config.toml
n_layer = 11
d_model = 448
n_experts = 32
experts_per_token = 4
d_expert = 96
d_shared_expert = 0
activation = "squared_relu"
moe_layers = [0, 1, 2, 3, 4, 5, 6, 7, 8, 9, 10]
router_score = "softmax"
normalize_top_k = false
routed_scale = 2.17
balance_loss = 0.0141
balance_bias = false
init_std_router = 0.0248
lr_router = 0.000516
vocab_size = 8192
norm = "rmsnorm"
norm_eps = 1e-06
tie_embeddings = false
optimizer = "soap_variant"
lr = 0.00187
beta1 = 0.95
beta2 = 0.95
batch_tokens = [32768, 65536, 98304]
seq_len = 1024
train_tokens = 362000000
steps = 6038
dataset = "wikipedia_en"
Below are experts of layer 5 (counted from 0) of a mixture-of-experts language model. Rows are named router (the router's row for the expert) and show model dimensions 64-127. Each number is 50 + 15 x the weight over its row's rms, rounded and kept within 0 to 99.
Before each expert's rows: "mostly gets" lists some tokens that are sent to it at least half of the time. This comes from a sample of Wikipedia text that the model never trained on.

# expert 12
mostly gets: " After", " will", " However", " He", " then", "The"
router:40 37 75 38 58 45 39 55 53 69 44 48 60 51 63 57 30 30 27 55 30 41 43 19 51 49 56 49 48 64 73 43 41 36 37 30 63 58 67 73 60 37 78 32 54 66 62 53 55 60 43 52 42 72 97 61 49 59 41 57 80 48 77 27

# expert 25
mostly gets: "_{", " based", " gr", " body", " DF", " =\n\n"
router:49 38 68 30 51 58 29 34 62 30 31 58 51 53 61 66 51 49 56 39 33 78 31 64 38 66 51 21 45 30 24 50 71 43 43 53 48 60 79 46 59 38 66 51 72 69 73 44 55 81 34 45 56 79 52 31 78 44 52 52 48 47 69 56

# expert 21
mostly gets: "°", " Bl", " ass", " By", "On", " Mount"
router:64 54 73 49 47 52 23 44 66 53 33 24 50 42 59 55 67 53 37 42 43 56 33 50 48 48 31 37 17 54 47 43 52 55 20 29 48 85 99 61 56 44 64 41 31 54 43 44 62 69 60 68 40 39 76 41 54 42 64 20 51 47 40 61

# expert 20
mostly gets: "),", "\",", ".\n\n", ")", "\"", "ists"
router:22 22 31 50 64 68 41 40 47 44 52 40 56 63 40 45 55 26 41 48 36 52 43 26 34 70 50 82 72 57 56 45 71 15 50 44 51 37 81 35 64 60 54 57 63 49 55 61 48 34 32 40 64 43 27 36 44 26 70 60 80 35 54 33

# expert 6
mostly gets: "k", "za", "ton", "ya", "son", "ka"
router:24 39 39 49 51 33 40 23 51 73 53 32 58 67 22 45 29 61 52 52 61 68 33 32 37 63 52 54 29 24 15 60 41 31 49 59 56 53 35 48 59 36 57 60 39 68 65 50 65 52 32 57 56 57 67 61 41 45 60 51 48 44 69 21

# expert 9
mostly gets: " –", " p", " —", "|", " where", " ch"
router:61 44 74 31 31 70 25 43 55 49 36 39 61 55 66 68 51 54 62 41 46 54 52 94 48 62 70 31 78 46 40 23 68 41 47 32 49 83 82 27 63 38 70 43 60 57 62 35 54 71 34 46 51 51 75 43 55 53 51 63 64 54 23 70

# expert 23
mostly gets: " h", " g", " so", " until", " it", " This"
router:81 46 52 44 31 72 26 42 68 84 43 49 72 54 74 67 57 13 36 29 35 62 33 67 39 44 58 52 43 35 37 43 45 62 44 68 58 69 47 42 67 44 42 79 44 62 45 35 60 58 38 46 59 91 61 40 75 36 51 47 26 57 35 69

# expert 17
mostly gets: " K", " =\n\n", " John", " G", " O", " T"
router:54 50 43 46 48 78 17 22 73 72 39 60 60 49 63 37 47 21 48 61 43 55 55 53 45 50 46 36 44 33 59 55 58 45 43 65 61 99 61 58 51 41 59 28 61 63 60 44 55 62 36 54 69 72 54 54 90 20 46 49 39 66 73 42

# expert 15
mostly gets: " h", " Sh", " dep", " Sy", " Her", " rec"
router:40 31 56 41 44 59 68 41 66 97 33 51 48 62 53 32 47 52 57 45 39 41 28 45 22 78 33 42 40 30 22 44 37 39 45 29 63 76 72 63 65 43 82 23 55 53 65 40 61 76 38 64 29 59 77 31 61 53 50 54 49 66 23 39

# expert 31
mostly gets: "ers", "ation", "ment", "ions", "ics", "ations"
router:54 52 63 42 61 74 56 86 57 00 39 49 55 52 58 73 58 50 54 45 34 58 47 16 25 67 55 53 49 39 63 47 48 21 54 18 54 49 71 54 59 43 67 90 65 39 55 59 59 59 65 41 61 60 48 54 35 46 55 52 49 59 59 49

# expert 29
mostly gets: "SA", "-B", " Br", " Mac", " Gre", "-H"
router:56 37 40 38 59 68 38 42 54 56 30 38 60 37 60 60 49 54 50 34 42 48 47 50 47 34 44 44 52 46 45 44 62 41 29 54 56 99 69 94 44 46 39 23 58 66 70 35 49 63 13 18 58 65 53 21 55 45 44 51 64 53 49 64

# expert 1
mostly gets: "E", "I", " new", "J", " Y", "Y"
router:69 48 53 23 50 49 26 27 63 42 50 48 35 55 40 51 64 80 48 53 35 82 39 64 38 39 69 46 14 55 35 47 20 56 43 39 68 23 48 63 62 47 39 61 53 64 50 43 60 43 30 64 49 40 80 48 61 56 45 33 40 72 38 52

# expert 3
mostly gets: " United", " between", " Party", " only", " June", " ·"
router:63 48 41 30 37 68 40 54 66 34 37 31 56 59 66 39 42 29 29 41 39 57 23 32 37 47 30 43 38 29 54 22 39 72 31 26 55 75 66 72 47 38 43 26 65 55 61 32 48 71 48 83 46 04 59 40 61 35 52 33 73 74 39 59

# expert 24
mostly gets: " one", " this", " him", "one", " been", " being"
router:69 48 65 30 41 65 40 48 56 55 48 55 60 63 68 40 45 54 28 21 40 38 39 82 49 54 57 34 63 43 47 50 34 44 24 60 50 90 62 38 48 37 49 55 52 72 62 51 50 66 37 45 44 54 53 59 50 41 58 51 28 81 45 73

# expert 11
mostly gets: " also", "?", " led", " There", " Hu", "au"
router:60 52 30 46 43 69 47 35 58 81 42 55 61 55 42 57 33 55 39 27 46 61 55 23 38 42 24 49 75 30 43 44 44 42 35 54 51 62 95 61 54 43 84 27 75 69 48 41 61 66 56 68 42 78 32 39 62 47 37 71 64 74 66 44

# expert 14
mostly gets: " second", " all", " first", " final", " early", " age"
router:74 35 58 37 61 79 19 31 65 65 40 45 44 55 67 22 56 56 41 40 20 68 48 61 37 43 56 33 33 40 45 46 48 73 48 61 64 82 48 59 50 30 49 62 75 50 51 36 62 54 08 55 40 39 39 48 68 33 69 40 55 66 45 60

# expert 7
mostly gets: " first", " al", " st", " was", " mi", " ·"
router:73 31 47 38 75 73 26 30 57 40 46 23 29 62 75 32 35 73 23 54 35 61 32 42 36 55 26 34 41 38 37 49 85 79 34 63 56 50 42 62 63 49 67 62 66 47 43 42 60 52 26 53 51 35 59 36 60 43 45 60 65 27 08 47

# expert 16
mostly gets: ")\n", "\",", " between", "\n", ",", ")"
router:45 43 58 22 19 50 54 37 73 57 54 44 68 48 35 59 50 47 53 45 50 56 51 87 45 69 56 60 17 55 43 53 15 38 44 69 57 22 07 50 70 64 43 60 51 65 70 50 33 38 61 54 57 42 25 10 48 26 57 50 56 53 42 67

# expert 19
mostly gets: " or", " b", " film", " but", " local", " g"
router:62 42 41 48 43 47 17 47 65 58 56 36 24 55 72 48 47 31 72 37 52 43 22 46 42 58 53 33 30 49 17 37 59 76 35 26 71 75 50 54 63 38 58 31 48 57 65 45 67 73 19 56 72 55 51 29 47 45 54 60 50 47 46 70

# expert 30
mostly gets: " C", "ure", " ch", " or", " Dec", " Ch"
router:55 41 52 48 71 54 57 37 59 72 45 57 54 59 91 41 37 62 50 39 38 63 49 42 36 47 41 40 47 44 20 40 61 67 36 46 73 84 81 63 77 41 57 41 24 41 57 29 67 60 65 36 38 88 50 26 46 33 46 41 57 66 31 62

# expert 0
mostly gets: " family", " near", "idae", " small", " large", " en"
router:62 37 52 57 73 67 59 49 44 52 49 32 53 57 60 50 36 56 47 43 33 58 61 49 45 57 57 39 26 37 48 32 66 61 37 78 50 43 76 59 31 32 59 30 43 68 61 45 49 56 21 60 43 50 64 44 24 77 47 60 48 71 45 49

# expert 2
mostly gets: " dis", " Te", " over", " number", " pre", " dep"
router:49 42 73 50 63 46 43 55 64 52 29 36 12 60 66 39 55 20 48 44 53 56 33 57 54 66 77 54 41 47 46 30 55 47 30 41 53 40 47 56 44 45 66 50 50 55 48 49 59 69 73 35 10 33 71 39 37 40 58 58 42 58 09 74

# expert 5
mostly gets: " John", " MPC", " House", " Em", " Wilson", " River"
router:42 36 33 48 89 52 37 72 58 76 40 43 52 51 75 29 32 48 47 46 39 69 30 35 45 27 58 52 31 38 37 37 48 61 41 58 57 62 60 62 47 37 85 22 48 27 44 34 54 42 36 65 60 61 67 74 59 44 67 55 53 64 53 19

# expert 27
mostly gets: " d", " re", " con", " work", " used", " such"
router:70 30 23 28 56 57 27 35 47 54 25 45 52 58 48 57 49 72 43 46 31 66 47 42 31 58 32 32 52 37 24 20 80 58 45 45 59 25 66 36 56 42 38 46 59 58 58 43 64 57 20 49 47 88 46 41 61 40 53 72 49 56 46 30

# expert 28
mostly gets: "==", ".S", " Mon", " most", " [", " For"
router:63 29 31 51 90 72 31 48 66 60 40 35 51 64 67 31 50 71 53 41 46 45 33 19 47 69 32 37 19 50 48 58 50 55 45 38 53 59 49 85 39 46 73 34 53 62 48 44 68 65 07 58 56 33 70 47 54 64 47 67 56 66 30 63

# expert 4
mostly gets: " |\n", ".\n\n", ")\n", "\n", "\n\n", " by"
router:57 31 81 61 64 48 67 63 36 35 68 44 50 48 46 29 44 65 31 43 37 75 62 40 43 34 54 53 54 30 61 54 72 61 53 63 58 76 30 37 43 55 25 42 59 49 47 26 80 44 76 23 59 63 32 27 44 37 81 59 50 69 54 42

# expert 26
mostly gets: " April", " this", " that", " which", " they", " However"
router:64 44 46 50 47 76 37 26 54 69 37 44 39 55 65 62 43 23 47 42 44 48 53 60 44 58 81 39 43 36 58 33 43 43 22 41 55 76 74 63 53 39 28 38 60 71 41 27 56 51 38 28 34 51 56 43 61 44 59 77 60 74 45 52

# expert 10
mostly gets: " second", " r", " what", " any", " next", " every"
router:49 43 61 28 51 53 18 36 68 64 30 36 36 66 44 20 53 49 88 53 48 53 39 55 38 77 61 31 64 40 43 41 61 33 56 60 59 38 67 72 43 42 75 45 63 73 46 40 53 67 20 53 16 32 46 48 68 46 56 58 76 61 48 71

# expert 13
mostly gets: " C", " E", "==\n\n", " U", " −", "==\n"
router:58 31 49 30 70 52 41 33 53 61 30 30 60 59 65 38 25 36 30 28 33 70 41 27 43 60 36 39 46 44 41 44 51 59 32 61 69 80 75 62 53 55 40 34 58 37 54 33 67 57 60 48 54 49 60 35 48 34 44 60 53 65 35 61

# expert 8
mostly gets: " When", " After", "ić", " During", "During", "erman"
router:37 62 61 61 67 51 55 24 47 37 41 35 78 60 41 28 47 44 27 59 35 55 37 38 39 68 58 51 56 27 46 46 75 52 52 54 64 38 37 53 82 40 45 34 51 44 67 52 44 42 69 22 43 68 56 58 80 48 53 76 38 56 52 36

# expert 18
mostly gets: " University", " December", " Ed", " No", " March", " College"
router:57 51 45 46 94 53 53 41 61 58 42 43 68 65 67 43 35 60 30 43 42 54 48 40 44 46 36 48 52 39 62 56 69 56 41 31 71 71 69 70 60 39 31 27 70 28 59 27 40 65 61 65 28 62 57 35 17 65 64 46 61 41 32 48

# expert 22
mostly gets: " un", " then", " ass", " not", " pro", " off"
router:67 42 39 40 72 59 30 59 51 62 41 29 31 47 93 21 57 42 50 65 40 71 32 39 46 72 41 32 62 47 34 36 62 76 32 42 52 61 60 57 59 42 53 37 55 59 47 29 54 59 17 27 38 55 67 31 36 59 59 57 75 43 14 46